Below are experts of layer 5 (counted from 0) of a mixture-of-experts language model. Rows are named router (the router's row for the expert), gate (a neuron's input weights, with its number), up (a neuron's input weights, with its number), down (a neuron's output weights, with its number) and show model dimensions 128-191. Each number is 200 + 30 x the weight over its row's rms, rounded and kept within 0 to 999.
Before each expert's rows: a language model's description of what the expert responds to; "comes after" lists some tokens at least twice as common just before its tokens as in all text. This comes from a sample of Wikipedia text that the model never trained on. Tokens count by the router's weight.

# expert 6
Description: Country names, word endings. Country and region names such as England, States, Zealand, Wales, plus word-final pieces like Great-er and table separator rows.
comes after: ".", "-", "'", " (", " United", " New"
router,203,253,208,164,209,210,188,195,213,156,213,180,186,219,194,185,201,264,192,191,203,216,183,236,185,220,171,142,192,187,219,174,178,171,192,212,199,197,196,221,174,179,204,205,160,175,141,233,120,194,231,236,178,228,207,193,220,195,205,127,214,212,233,208
gate8,200,200,201,247,186,222,173,197,228,202,223,245,157,205,220,231,178,212,240,170,192,224,265,217,219,217,179,150,198,157,235,138,232,239,168,144,169,254,208,163,206,195,157,205,191,230,209,164,187,216,204,145,196,231,219,217,188,237,207,234,197,198,239,187
up8,233,140,225,208,207,221,247,192,209,172,180,212,144,173,252,230,152,213,195,189,204,197,178,203,257,188,213,184,187,183,167,220,176,220,253,246,215,214,186,207,261,223,213,185,212,188,263,204,226,187,207,239,210,157,194,184,190,187,253,226,242,225,224,180
down8,205,237,155,238,192,239,160,241,209,208,225,232,233,162,250,182,224,218,235,210,182,190,213,276,197,216,201,154,192,213,156,207,220,198,211,189,209,229,185,175,177,246,168,149,193,186,208,199,211,241,177,163,171,174,181,206,155,240,194,155,236,196,166,203
gate9,185,198,209,182,202,214,209,231,199,239,191,199,217,226,221,235,187,229,198,157,176,156,252,181,193,224,268,230,216,190,219,154,182,236,238,262,188,250,219,201,197,192,221,170,210,168,211,228,179,219,189,200,260,160,109,162,152,224,248,157,190,189,207,232
up9,180,165,197,199,155,256,203,196,220,190,193,201,184,196,144,184,196,173,217,211,192,192,245,200,155,178,199,158,204,197,260,232,200,233,186,214,143,181,153,206,205,236,210,221,224,165,213,233,224,218,149,176,207,167,178,186,191,190,223,214,236,186,160,208
down9,209,210,218,197,207,183,245,233,183,185,194,228,171,211,220,206,219,206,231,185,249,194,199,215,147,205,166,215,188,135,289,230,151,198,220,215,219,172,162,180,182,189,220,188,192,214,204,213,190,257,166,207,182,159,247,171,200,174,204,238,221,176,245,188
gate10,172,207,191,207,196,181,149,196,204,226,218,157,169,212,207,167,190,280,206,166,197,174,259,231,220,220,186,213,197,188,228,184,219,158,142,234,137,189,174,187,265,175,179,220,226,228,168,190,133,222,228,213,179,194,198,214,162,223,196,201,242,221,165,206
up10,197,214,248,257,196,207,170,127,243,191,160,166,234,164,208,212,188,179,225,209,257,200,214,167,187,196,208,213,227,152,225,195,208,167,212,195,192,174,238,146,191,178,175,220,229,172,201,155,192,229,177,217,230,202,180,190,193,177,166,157,191,217,200,239
down10,168,170,169,208,201,205,163,167,218,171,229,161,235,195,198,265,220,185,195,233,188,207,203,196,173,217,174,158,222,178,140,225,223,216,167,181,228,220,186,248,180,158,183,165,220,176,203,230,198,190,198,149,217,210,166,167,178,168,215,216,191,167,195,181
gate11,148,200,196,186,235,240,220,162,217,206,183,235,226,216,192,185,176,226,175,253,224,237,217,184,172,223,236,204,224,202,176,233,218,245,221,172,207,211,198,201,145,210,212,160,187,181,179,235,163,221,222,182,168,151,197,190,181,226,203,204,261,193,218,174
up11,170,206,217,215,206,229,187,199,213,291,216,208,185,155,201,248,219,243,268,197,183,216,173,230,199,182,158,224,181,219,257,175,239,216,250,217,130,236,156,180,220,174,150,243,214,207,197,191,239,152,175,236,176,193,148,246,230,285,237,231,234,209,168,124
down11,181,158,204,188,197,190,185,178,187,158,183,255,207,229,181,252,189,194,172,247,215,215,269,163,188,234,229,133,172,186,219,204,153,194,208,205,209,145,148,170,178,189,211,233,176,188,189,184,156,211,219,231,201,201,190,197,200,198,199,186,153,134,200,195
gate12,239,174,182,209,198,180,148,182,218,230,155,204,165,197,204,192,190,234,251,185,184,198,172,187,180,184,122,228,210,223,154,195,196,148,138,161,200,154,201,157,208,171,208,195,190,220,193,161,140,165,197,212,229,174,198,216,209,239,221,184,209,205,190,189
up12,219,158,216,209,187,201,195,224,237,194,230,195,181,198,144,195,232,129,184,243,189,168,216,230,198,255,235,211,241,190,217,241,197,274,189,208,180,254,180,233,218,218,209,226,205,256,178,177,220,196,180,221,192,239,224,223,196,203,191,208,245,188,197,207
down12,194,137,200,207,198,169,205,194,174,177,184,167,220,159,199,197,232,211,178,192,194,220,219,202,225,213,261,190,186,203,189,180,287,184,217,233,185,162,216,234,190,251,199,199,189,182,191,181,199,147,230,204,191,160,248,207,203,226,176,187,180,210,177,213
gate13,235,178,265,230,163,200,179,197,238,192,130,207,181,192,212,208,185,180,232,201,206,197,207,222,195,206,189,140,212,181,226,249,208,204,257,201,246,252,195,204,193,245,250,159,171,207,235,226,174,174,157,183,225,252,195,206,196,206,195,221,196,229,224,208
up13,160,224,139,164,190,189,242,200,142,168,215,210,210,190,203,126,230,153,167,198,219,239,195,164,202,229,229,217,202,214,187,208,218,175,212,172,152,188,193,175,195,166,179,233,272,131,216,208,205,185,196,194,168,171,213,148,207,186,170,198,216,203,193,230
down13,188,188,186,194,238,207,189,216,199,212,178,173,202,189,175,193,184,154,197,193,254,230,204,181,174,225,201,215,199,214,217,202,212,216,189,247,219,175,199,186,131,155,186,174,156,225,157,197,217,181,201,190,192,208,224,183,203,194,140,169,183,182,216,210
gate14,241,239,112,206,189,135,225,223,200,228,202,223,235,216,227,228,214,230,204,187,202,235,260,222,240,203,218,197,197,164,148,195,162,183,246,157,210,201,202,181,229,102,195,181,184,191,186,165,242,215,171,183,184,220,159,167,195,159,235,204,169,256,203,221
up14,204,152,205,230,232,228,169,184,207,161,166,255,209,219,177,231,190,188,188,223,217,187,192,193,227,239,242,150,238,210,249,212,244,208,222,210,193,194,198,204,206,177,211,163,205,268,150,247,225,178,183,181,223,196,214,225,253,241,171,175,279,185,233,197
down14,182,196,181,201,164,242,184,224,177,199,204,193,243,226,188,199,211,170,151,198,216,207,192,137,181,204,199,255,241,229,190,178,233,216,241,193,191,247,157,208,182,195,199,169,214,214,239,217,176,155,203,197,201,127,222,167,213,240,211,203,246,212,203,208
gate15,167,199,149,151,199,243,272,259,201,223,221,151,247,221,150,213,224,232,171,157,137,227,179,207,244,238,218,224,229,238,161,203,175,246,238,200,164,162,205,212,180,187,187,200,186,216,194,210,189,215,186,230,186,188,208,234,212,214,211,233,194,199,120,222
up15,167,216,194,209,203,179,171,169,217,201,218,189,165,208,221,178,176,197,219,173,218,191,183,180,218,216,141,195,232,169,147,196,197,289,217,139,221,169,219,246,168,257,224,172,242,176,236,219,208,231,153,187,183,224,177,216,121,208,125,176,182,191,202,177
down15,144,191,132,203,170,183,204,226,220,259,212,215,227,240,220,180,209,194,234,259,215,209,167,161,208,204,179,222,293,207,146,191,178,189,197,194,204,156,193,205,218,192,267,176,243,175,211,229,181,240,188,209,185,218,208,232,175,235,184,175,191,150,178,228
gate16,201,221,202,251,219,184,167,216,213,233,169,185,207,192,216,150,211,203,216,234,200,215,293,252,213,193,246,207,175,225,220,165,219,214,216,180,206,188,234,237,223,156,199,242,193,230,210,224,207,191,186,212,235,174,209,205,220,207,242,177,135,187,186,192
up16,233,189,163,173,202,246,227,177,228,202,175,240,234,202,182,260,171,170,190,166,190,194,210,201,279,184,222,166,204,193,215,154,177,193,227,221,218,209,231,170,204,216,263,215,145,161,226,200,222,240,191,167,229,189,184,207,273,228,236,182,248,200,221,267
down16,179,225,187,144,178,213,254,168,238,210,218,200,216,190,185,183,234,208,201,206,199,184,179,209,250,186,110,170,197,231,184,205,179,186,160,156,203,207,187,191,233,166,231,229,174,146,163,211,160,201,242,210,159,249,207,242,237,173,217,207,197,206,179,181
gate17,173,187,176,152,179,269,263,217,173,184,128,200,228,211,226,187,224,203,172,196,249,210,170,211,255,214,201,168,239,226,273,236,202,213,227,195,170,199,174,180,202,190,142,271,173,221,169,175,220,161,167,227,203,186,223,223,222,234,186,174,160,184,216,225
up17,223,166,209,228,230,214,167,164,177,161,224,213,204,237,223,197,180,222,226,191,191,213,217,203,220,210,217,220,250,201,145,201,181,183,212,224,217,233,221,143,234,194,201,187,164,209,209,195,153,227,162,215,228,151,182,209,254,178,195,181,305,243,206,248
down17,182,221,193,196,157,172,184,160,194,245,210,187,194,224,197,248,191,184,191,171,168,171,190,189,170,194,139,192,157,181,157,191,168,193,221,233,198,199,258,233,141,248,209,213,186,193,195,168,217,177,257,197,175,180,159,210,187,212,227,237,198,209,199,129
gate18,231,122,230,213,223,246,212,168,145,261,207,169,245,192,189,237,256,200,188,240,187,174,237,199,243,187,158,264,200,172,213,203,197,162,173,167,148,238,286,153,195,217,180,222,178,191,163,224,203,216,165,232,193,223,208,223,231,201,184,233,196,203,176,206
up18,184,229,167,151,198,182,165,213,245,239,171,176,232,231,205,187,182,177,229,202,230,170,193,245,204,208,216,179,191,195,210,193,205,229,244,172,231,261,205,216,215,226,243,188,155,199,174,215,205,214,223,163,195,180,165,202,217,177,209,230,196,184,179,246
down18,180,179,206,220,180,235,250,173,160,175,209,208,177,145,236,165,278,240,227,229,233,179,207,166,221,196,167,205,182,223,186,196,177,217,162,244,184,195,235,141,271,167,226,269,216,237,212,213,202,213,188,218,206,246,166,169,219,178,125,174,244,171,216,191
gate19,210,218,212,246,169,194,200,201,234,245,187,196,195,170,163,228,222,156,204,207,251,203,212,182,195,201,230,173,248,178,188,157,212,199,219,174,141,194,212,192,184,260,221,222,183,189,122,160,250,163,133,182,200,191,134,216,198,200,208,182,196,218,211,196
up19,236,163,179,245,195,174,201,223,212,183,190,162,197,222,207,292,171,178,140,139,190,233,181,222,244,171,197,238,216,160,161,208,217,220,208,177,179,194,235,213,176,148,263,139,193,226,183,227,214,162,188,182,255,176,227,176,185,173,182,211,209,237,176,215
down19,211,181,204,226,231,226,227,212,194,175,270,240,212,253,224,188,212,199,225,244,186,236,244,205,258,149,203,182,195,202,177,156,141,153,197,213,143,141,160,143,181,185,216,252,204,185,120,185,187,192,218,215,162,210,182,173,142,198,165,125,221,161,257,178
gate20,222,212,232,183,163,212,234,259,161,196,192,153,210,176,175,230,198,174,259,169,212,214,237,235,188,201,193,171,188,199,241,201,231,191,208,254,173,185,200,210,223,185,194,163,154,196,205,232,250,174,215,172,183,183,202,171,239,224,139,192,241,197,197,184
up20,222,182,226,213,207,214,172,207,182,118,190,165,193,238,139,234,241,232,225,217,241,120,192,168,188,183,199,250,228,254,147,210,219,230,184,203,208,250,255,189,237,177,184,198,229,191,230,233,211,154,233,175,192,198,193,258,148,263,242,216,191,206,234,251
down20,196,132,243,204,214,210,178,177,212,160,250,163,209,228,195,213,214,156,225,230,162,247,137,199,160,212,199,199,192,189,209,170,184,222,192,172,180,246,213,195,191,162,162,218,189,208,168,213,181,197,175,195,185,191,237,226,158,211,224,170,142,187,242,212
gate21,185,221,167,174,183,185,193,214,182,255,227,237,166,161,238,228,212,191,284,219,208,211,187,198,212,179,150,168,158,196,218,187,163,184,204,179,204,169,174,155,191,207,160,216,228,206,208,157,221,230,195,169,212,215,181,188,175,157,129,161,150,186,214,191
up21,186,198,231,129,145,209,212,214,217,162,198,204,219,223,194,181,236,172,207,195,146,199,236,234,165,190,203,237,175,222,180,154,185,161,209,231,166,213,234,184,172,268,212,201,171,155,201,199,177,221,222,208,221,191,191,233,219,178,190,198,232,201,165,213
down21,189,199,164,212,217,207,144,184,173,256,204,161,229,192,210,221,151,186,168,194,155,250,138,250,201,168,201,206,258,210,153,199,223,182,201,191,181,205,249,199,153,173,230,218,206,183,175,216,183,187,233,223,200,195,223,250,219,227,230,161,188,228,149,213
gate22,181,201,231,203,239,214,153,268,184,164,224,199,175,233,221,234,266,199,186,181,207,212,237,221,182,176,229,131,237,162,250,237,222,241,207,203,185,254,215,164,195,201,170,212,182,206,211,232,213,193,188,177,184,177,224,160,192,193,235,131,228,220,227,235
up22,186,196,177,187,209,241,197,163,159,221,178,231,205,186,237,110,197,220,154,146,191,239,203,150,177,169,211,209,203,209,192,199,187,223,173,191,218,212,222,177,207,182,153,205,239,223,209,206,208,197,197,225,226,194,238,228,184,216,163,197,222,225,168,222
down22,192,178,169,178,238,175,212,247,153,159,253,155,197,215,211,196,173,198,232,218,179,141,188,261,194,227,227,175,144,156,198,197,205,188,223,202,199,208,222,254,175,165,195,201,166,198,201,189,174,193,252,168,194,154,196,143,237,202,205,142,222,242,207,199
gate23,139,187,214,161,213,213,176,210,188,163,154,123,168,228,164,207,160,217,159,173,223,200,199,206,189,186,152,195,188,207,198,179,239,179,191,214,192,232,184,244,222,187,204,184,231,169,207,217,222,213,212,261,152,201,214,256,185,165,190,195,227,187,168,218
up23,233,190,219,236,202,186,236,160,175,207,203,195,207,197,195,221,223,259,195,163,195,217,259,179,197,190,143,168,220,228,241,184,170,211,126,228,196,266,230,194,223,213,165,128,240,258,211,234,203,209,209,188,177,189,251,129,203,221,188,186,178,230,234,185
down23,217,195,177,207,220,104,208,227,202,170,189,199,222,179,214,228,170,214,219,224,176,176,206,170,181,211,151,171,211,215,173,195,236,107,176,261,188,213,224,239,160,225,171,163,278,229,220,185,196,218,224,190,174,185,240,176,212,233,191,148,182,244,184,200
gate24,210,215,226,224,203,235,255,228,186,279,189,202,198,191,167,255,273,200,210,230,251,188,192,228,226,183,210,186,276,248,149,253,172,129,159,224,141,207,207,203,222,208,186,226,185,128,187,179,218,197,180,232,180,188,179,201,224,204,143,210,185,212,194,218
up24,197,209,233,215,155,263,197,186,205,181,209,202,191,163,178,248,271,216,188,233,198,225,186,231,274,180,195,134,227,212,158,224,157,128,141,239,181,172,211,235,196,227,229,219,169,217,197,208,185,197,169,220,229,221,185,216,155,221,135,215,181,185,232,188
down24,211,207,156,208,172,188,197,182,160,229,166,206,205,166,168,162,162,188,203,146,269,228,224,222,259,206,258,213,212,227,248,170,204,186,209,244,251,271,185,197,174,218,228,217,190,207,258,170,182,196,195,160,194,192,181,209,121,201,168,194,314,215,206,180
gate25,158,183,199,172,286,226,171,162,241,193,215,240,257,224,212,210,179,186,206,197,193,177,216,146,247,256,178,244,182,187,250,136,201,188,250,210,210,229,203,194,194,125,265,158,248,173,195,235,169,217,228,136,184,209,222,232,170,180,208,192,177,217,198,233
up25,197,216,160,219,172,180,207,219,161,240,200,146,212,223,180,194,224,219,153,226,191,202,220,194,148,237,194,202,200,236,152,170,188,214,191,150,154,183,197,252,224,258,203,181,222,194,223,215,228,185,240,278,187,170,237,177,222,222,234,220,174,228,195,238
down25,195,179,226,190,203,161,236,189,241,199,184,227,223,229,197,174,232,200,171,227,254,264,182,212,261,227,220,231,204,222,278,178,230,141,230,249,214,242,206,208,178,167,203,220,212,164,180,205,216,183,151,187,230,274,179,243,217,158,182,197,201,200,229,233
gate26,197,195,222,181,221,197,199,142,236,201,198,169,190,196,173,174,213,195,200,223,236,226,228,148,156,220,240,224,163,241,240,156,186,191,183,182,190,173,190,224,190,182,174,180,178,142,197,215,176,205,224,244,209,234,221,213,190,260,166,147,202,189,219,210
up26,218,198,160,133,197,227,212,194,173,180,204,161,155,235,221,145,181,168,207,226,176,217,182,179,195,190,192,265,161,245,248,165,204,190,183,247,195,186,202,213,217,202,207,194,271,168,157,194,174,158,270,222,209,208,205,214,153,205,216,192,147,204,214,199
down26,212,210,227,228,248,137,187,202,213,237,192,277,200,167,158,200,227,192,190,196,281,213,237,148,192,202,159,201,221,173,192,205,222,208,168,167,192,199,219,165,143,238,197,195,208,208,191,222,179,198,179,257,189,214,176,196,211,258,185,235,242,221,184,214
gate27,178,200,160,204,195,209,144,214,234,185,189,241,248,246,194,191,210,222,218,204,190,182,219,217,218,263,172,189,184,262,202,155,190,238,198,149,215,202,192,177,163,199,190,187,227,206,201,212,182,201,220,197,207,251,228,182,269,238,213,150,207,184,214,201
up27,201,193,217,160,145,241,171,252,200,233,239,213,168,165,198,244,148,227,215,223,226,194,179,193,246,222,199,211,198,202,194,239,207,156,191,250,198,222,184,155,191,168,242,203,180,135,195,226,211,201,146,182,214,204,219,170,145,254,206,213,210,185,190,176
down27,186,175,218,235,189,214,223,155,190,180,235,202,214,237,163,188,192,269,243,180,192,211,197,186,203,234,180,201,164,193,215,153,195,228,171,164,184,190,256,227,160,236,203,176,145,182,218,172,207,215,166,238,193,206,216,196,187,144,219,128,148,217,216,235
gate28,202,198,187,208,282,253,239,249,209,220,188,187,179,184,188,191,211,174,176,239,184,207,200,204,162,197,179,199,220,210,191,258,188,218,227,177,209,178,186,201,216,217,202,251,237,227,229,196,217,222,236,183,230,158,160,246,217,208,207,196,153,210,206,157
up28,208,222,157,208,191,227,196,233,191,155,218,155,174,210,204,183,160,177,196,242,217,228,186,191,236,217,151,205,235,212,216,191,261,189,161,160,188,206,190,241,169,237,198,195,142,245,168,193,204,188,219,224,175,237,142,217,251,241,178,189,168,215,188,228
down28,211,199,148,234,206,198,188,212,187,216,178,197,202,265,173,228,239,188,210,226,178,195,177,205,205,195,185,204,240,219,242,224,222,246,181,192,131,239,203,218,226,183,187,239,203,258,225,175,214,241,177,228,227,250,169,210,198,193,179,175,225,161,216,177
gate29,186,227,222,161,199,205,205,202,170,218,213,242,190,265,214,269,227,250,221,233,176,151,159,175,181,193,201,232,228,192,183,217,124,235,225,184,202,209,152,218,175,269,191,211,168,212,205,179,132,151,205,207,186,233,239,165,159,232,188,229,246,243,211,244
up29,234,188,191,209,167,183,166,225,194,212,229,230,177,191,182,248,215,218,196,167,205,254,185,223,249,192,196,218,200,234,189,166,252,163,277,216,247,181,187,219,180,191,175,197,187,228,224,219,199,202,162,144,167,178,222,217,193,229,165,205,247,181,195,195
down29,174,202,188,207,202,183,227,206,206,189,191,150,176,215,197,221,220,201,168,211,202,200,168,220,168,197,213,179,182,223,209,187,213,182,187,171,177,209,198,249,214,192,218,182,221,183,212,206,201,188,186,225,215,197,222,231,179,131,262,174,168,192,201,181
gate30,225,217,197,191,245,194,155,225,228,166,122,177,224,206,216,215,228,234,219,199,177,159,222,222,220,243,186,194,225,211,196,212,191,159,206,178,233,195,281,195,196,225,171,206,257,156,195,190,236,255,156,158,188,191,186,166,199,253,165,227,236,192,226,203
up30,184,212,158,230,191,209,239,146,264,167,274,202,161,202,121,265,188,153,217,191,175,180,200,167,182,254,232,218,189,186,230,151,205,191,191,149,158,235,228,184,183,161,192,161,214,210,198,219,204,174,220,227,175,177,231,191,213,161,217,177,213,236,168,196
down30,230,160,219,198,194,182,252,188,164,168,230,204,230,198,172,232,204,210,207,227,174,227,224,164,189,210,211,165,191,172,192,194,225,197,151,181,201,257,157,224,261,165,295,156,184,226,171,240,191,161,212,182,199,172,206,220,234,213,198,185,175,242,203,203
gate31,200,240,135,205,145,153,186,234,223,195,235,213,224,191,176,216,200,246,227,202,200,195,231,203,236,237,214,161,261,212,154,194,231,164,179,179,177,176,216,174,204,217,204,210,257,208,193,223,181,170,194,177,192,162,222,222,197,174,210,187,182,194,229,228
up31,229,215,145,276,211,188,182,208,205,200,197,213,150,209,203,230,217,209,158,231,205,198,220,238,181,191,171,170,213,176,162,179,184,184,173,169,203,199,148,188,185,172,207,235,214,215,237,186,228,190,135,166,200,168,231,189,217,188,238,158,222,231,175,201
down31,215,210,184,230,208,187,195,215,205,192,243,228,199,193,152,170,192,187,199,223,221,172,176,232,188,211,209,181,239,199,176,188,235,251,228,198,172,155,198,177,204,263,117,251,196,231,193,233,212,196,216,232,155,187,192,164,178,191,206,173,171,198,193,222
gate32,205,182,190,226,219,243,258,243,205,164,164,203,188,162,150,222,247,208,176,207,227,215,216,184,283,231,225,217,227,222,185,165,230,191,146,195,215,188,246,211,218,144,176,154,223,244,190,167,265,159,175,205,184,216,227,163,193,205,207,179,209,148,184,201
up32,192,199,172,209,247,178,147,167,206,170,202,241,157,247,167,167,196,195,194,217,229,246,235,209,216,193,153,205,202,186,219,215,216,147,216,179,192,242,196,231,190,196,218,245,188,178,221,214,211,167,205,123,211,214,218,171,175,258,212,206,198,193,218,225
down32,187,183,158,155,220,192,215,209,165,183,241,251,190,139,231,168,208,183,251,201,216,205,213,170,203,228,185,165,195,187,217,163,231,142,186,178,202,249,148,189,228,225,184,198,233,236,206,237,136,196,178,213,175,247,207,183,197,193,131,192,187,211,183,157
gate33,185,200,177,261,208,212,209,184,225,190,259,211,204,222,194,232,185,231,216,126,205,219,210,147,230,194,221,214,210,198,105,213,216,272,208,209,183,254,255,189,193,244,217,226,192,211,263,210,235,216,193,240,174,234,158,233,261,216,163,180,240,207,212,157
up33,232,173,183,171,205,217,207,220,163,201,198,214,125,250,221,201,193,184,168,161,180,227,215,178,205,174,165,208,170,228,118,195,235,256,200,200,189,213,256,206,224,175,204,229,260,207,210,216,188,251,173,224,184,122,186,205,262,231,253,204,259,222,160,174
down33,214,184,223,246,210,223,235,168,236,207,258,211,174,189,178,222,183,226,239,175,194,201,182,238,232,196,159,212,193,232,215,200,176,187,212,231,206,202,165,154,208,243,237,185,259,237,202,183,149,210,160,218,133,243,181,274,217,191,170,148,255,182,206,198
gate34,217,192,163,207,225,219,170,199,229,226,197,210,268,208,166,213,181,169,149,203,229,240,133,223,196,179,175,174,213,149,224,221,201,167,226,187,227,213,206,201,141,164,176,181,194,176,193,211,222,184,186,140,235,247,214,197,218,167,169,158,202,214,203,209
up34,197,163,192,169,242,207,213,152,161,218,228,210,205,243,190,176,203,212,176,172,225,217,199,228,166,163,183,191,223,194,210,185,179,141,169,211,214,195,181,199,222,217,157,244,137,173,202,176,199,160,160,193,213,209,176,177,250,181,141,190,260,227,215,157
down34,179,209,222,222,154,127,219,158,154,235,181,206,139,201,186,232,174,202,176,182,214,198,183,224,196,177,225,192,192,166,161,189,221,251,219,167,207,157,178,234,226,145,235,206,228,231,232,164,219,171,217,222,201,141,242,246,154,164,220,258,203,240,183,182
gate35,187,246,209,216,197,178,202,158,213,256,197,197,157,199,197,198,233,211,266,194,201,221,191,189,230,181,148,221,180,235,170,241,142,171,262,217,225,162,160,163,149,221,174,217,203,161,179,207,164,215,181,187,187,205,223,215,217,197,231,199,215,200,180,166
up35,163,192,145,168,275,245,173,237,198,188,151,178,171,211,205,205,182,228,175,252,234,172,194,230,248,174,176,234,202,207,216,231,210,275,249,215,210,184,190,192,233,194,205,194,212,193,212,158,199,241,159,160,219,174,252,249,204,215,235,183,186,167,198,228
down35,212,245,220,222,226,193,226,164,208,210,218,229,180,246,223,204,249,175,174,164,179,200,215,198,176,207,218,176,169,187,172,191,203,212,207,157,165,244,248,250,152,170,206,173,204,252,186,206,188,161,237,207,236,232,284,197,220,206,201,198,211,209,191,211
gate36,174,214,177,217,180,202,240,189,233,244,180,222,247,208,181,150,204,250,234,174,235,267,228,217,227,169,196,235,156,182,191,177,192,203,213,190,207,204,189,209,249,172,190,237,193,243,205,165,288,211,180,223,210,185,196,141,145,236,216,244,178,237,131,166
up36,236,225,186,184,161,222,166,184,177,189,156,188,247,177,182,207,217,217,249,155,195,181,132,233,188,173,217,227,255,186,226,214,212,194,178,225,219,233,256,174,222,161,197,187,175,184,230,170,221,185,197,163,203,191,196,191,230,197,218,213,207,216,177,196
down36,191,220,225,177,185,218,164,228,188,207,164,205,288,216,218,221,221,242,261,148,220,187,161,184,205,209,154,240,252,211,165,203,184,189,181,166,226,258,161,159,196,199,209,193,200,200,186,229,244,186,233,153,236,234,209,178,223,171,237,227,217,195,179,176
gate37,219,197,194,226,156,206,204,200,164,217,145,232,197,275,222,177,162,193,194,201,146,227,234,204,197,215,216,183,218,228,182,213,233,169,192,234,201,235,207,209,185,210,195,219,249,225,157,198,202,200,276,208,233,189,236,210,201,187,232,177,177,200,215,221
up37,221,203,211,222,260,192,185,229,171,196,177,233,196,217,208,227,211,238,197,193,163,259,163,201,215,233,204,220,149,231,216,172,177,159,120,223,186,155,188,202,238,211,189,181,210,226,189,134,254,152,190,242,156,228,163,239,194,176,195,187,191,233,203,224
down37,209,220,190,207,199,145,219,166,214,198,213,183,165,157,195,226,148,155,258,263,251,215,207,153,183,163,247,211,211,202,176,228,262,198,194,219,248,208,198,240,228,226,252,154,197,187,198,258,163,165,159,155,258,195,157,199,189,214,147,237,227,176,216,116
gate38,170,162,268,210,147,160,170,204,166,231,223,211,190,240,160,177,201,166,163,172,154,176,194,165,203,158,178,226,239,219,225,196,179,178,208,217,207,143,224,224,208,173,216,156,249,168,222,143,154,191,220,192,208,180,168,246,170,139,146,170,182,183,156,159
up38,285,229,216,183,253,232,184,205,167,205,201,229,250,242,200,191,209,186,222,247,214,158,181,149,186,180,213,214,208,201,193,144,224,176,165,184,196,266,163,168,248,198,203,179,205,238,176,273,206,211,253,228,267,197,208,190,215,230,262,198,193,181,245,222
down38,231,153,227,235,189,208,179,199,229,188,178,213,208,225,190,209,199,240,206,153,224,208,205,178,180,186,197,192,208,166,202,192,223,232,150,151,181,232,189,193,219,190,239,240,180,220,179,244,191,185,187,190,251,191,259,211,241,205,247,203,161,209,246,220
gate39,212,178,130,213,221,201,175,203,215,186,258,154,176,200,168,182,214,182,176,205,214,187,157,226,98,201,171,256,208,220,200,161,200,189,240,240,198,167,199,255,194,214,170,210,216,256,244,175,180,212,228,180,152,177,225,200,209,203,177,189,238,191,240,214
up39,195,215,211,201,215,226,204,166,182,131,193,200,197,265,189,219,153,209,196,234,209,203,192,193,198,207,130,228,221,231,256,185,148,221,236,209,219,198,203,235,198,215,210,160,192,201,209,276,222,222,219,226,254,263,177,216,184,164,167,160,232,218,172,220
down39,207,207,179,180,178,201,183,177,119,221,191,259,179,226,226,219,247,210,213,191,225,166,220,221,177,230,226,217,234,235,245,178,218,226,188,145,147,185,239,218,160,188,164,213,242,180,172,211,211,215,182,239,227,123,237,189,235,171,202,168,190,211,237,173
gate40,221,205,221,219,186,228,229,247,140,229,184,212,153,197,262,214,172,196,197,172,214,201,212,170,206,168,243,213,175,239,227,206,186,165,192,205,198,89,205,222,195,207,173,237,171,239,199,215,237,214,204,243,140,238,147,200,165,205,166,213,193,205,212,227
up40,206,167,224,283,230,189,195,169,227,212,189,175,203,212,164,199,196,179,145,196,206,185,204,199,221,234,219,232,174,225,181,222,239,211,187,202,193,201,165,280,220,205,183,125,208,253,307,236,222,215,234,188,190,165,224,222,227,205,229,228,237,220,199,180
down40,215,205,197,171,171,220,226,217,223,237,146,182,197,190,205,220,182,189,195,190,221,207,253,176,215,131,208,206,232,217,202,212,236,220,207,262,180,98,224,217,228,222,220,255,174,179,194,195,211,201,232,181,190,210,216,265,150,232,169,176,230,155,196,252
gate41,176,197,184,191,189,245,216,206,221,221,243,152,142,208,217,200,213,181,221,210,258,208,227,221,215,188,256,225,211,191,223,217,186,250,207,185,280,205,187,152,158,187,242,217,180,215,189,213,147,208,194,219,203,219,244,199,238,204,180,227,211,205,166,192
up41,166,199,161,247,183,232,217,202,174,215,186,185,142,179,212,175,222,172,168,219,200,160,268,172,228,186,221,173,163,222,191,139,190,231,176,272,191,223,233,142,180,191,221,147,193,206,152,186,177,208,153,281,189,190,272,224,228,205,255,192,207,206,208,197
down41,216,190,263,211,162,246,170,265,195,179,182,208,183,215,179,251,251,190,234,162,230,174,170,198,213,180,201,222,231,233,180,197,205,237,208,186,281,237,228,196,199,205,181,191,147,173,246,233,260,143,170,168,219,215,234,147,232,175,166,168,163,212,157,222
gate42,147,183,196,186,229,172,245,223,215,198,216,281,175,185,174,186,214,223,178,218,203,200,169,173,180,199,243,172,181,171,248,221,146,262,243,180,249,127,234,227,209,197,163,222,194,215,230,184,224,149,213,229,160,220,157,158,183,188,128,217,230,191,224,165
up42,240,202,192,211,185,199,255,218,215,252,228,260,217,208,203,261,209,211,150,237,164,205,135,194,184,219,210,207,210,156,198,166,197,193,246,197,196,192,221,211,187,249,259,215,174,216,177,205,188,212,225,205,140,202,218,202,157,236,189,214,158,186,220,221
down42,214,226,186,198,186,203,215,255,231,183,177,181,175,199,194,189,193,197,218,203,195,123,198,212,235,150,221,151,172,170,204,192,211,219,158,184,231,210,167,257,219,150,199,178,211,175,181,218,242,243,190,204,229,227,192,175,186,179,209,172,197,183,255,226
gate43,180,228,186,170,222,204,250,171,171,209,175,199,203,163,173,154,218,179,166,243,181,189,228,176,198,204,211,184,205,189,187,197,235,164,194,202,125,202,207,203,156,227,181,239,217,184,145,192,202,156,209,177,183,200,177,189,183,206,203,144,202,240,212,216
up43,220,232,223,239,144,238,149,181,194,228,245,224,205,160,226,219,173,252,194,158,235,251,222,228,220,212,245,284,197,183,232,259,159,256,169,242,229,173,214,125,183,181,258,209,232,187,194,199,194,197,223,190,197,153,174,196,216,193,241,209,204,154,169,230
down43,195,176,180,233,209,220,279,185,213,158,228,200,223,190,228,226,217,169,180,224,176,193,187,221,144,221,219,137,195,277,204,204,219,184,222,243,174,242,215,234,194,190,192,235,180,202,224,198,163,237,212,262,242,180,213,177,211,198,151,219,199,214,205,211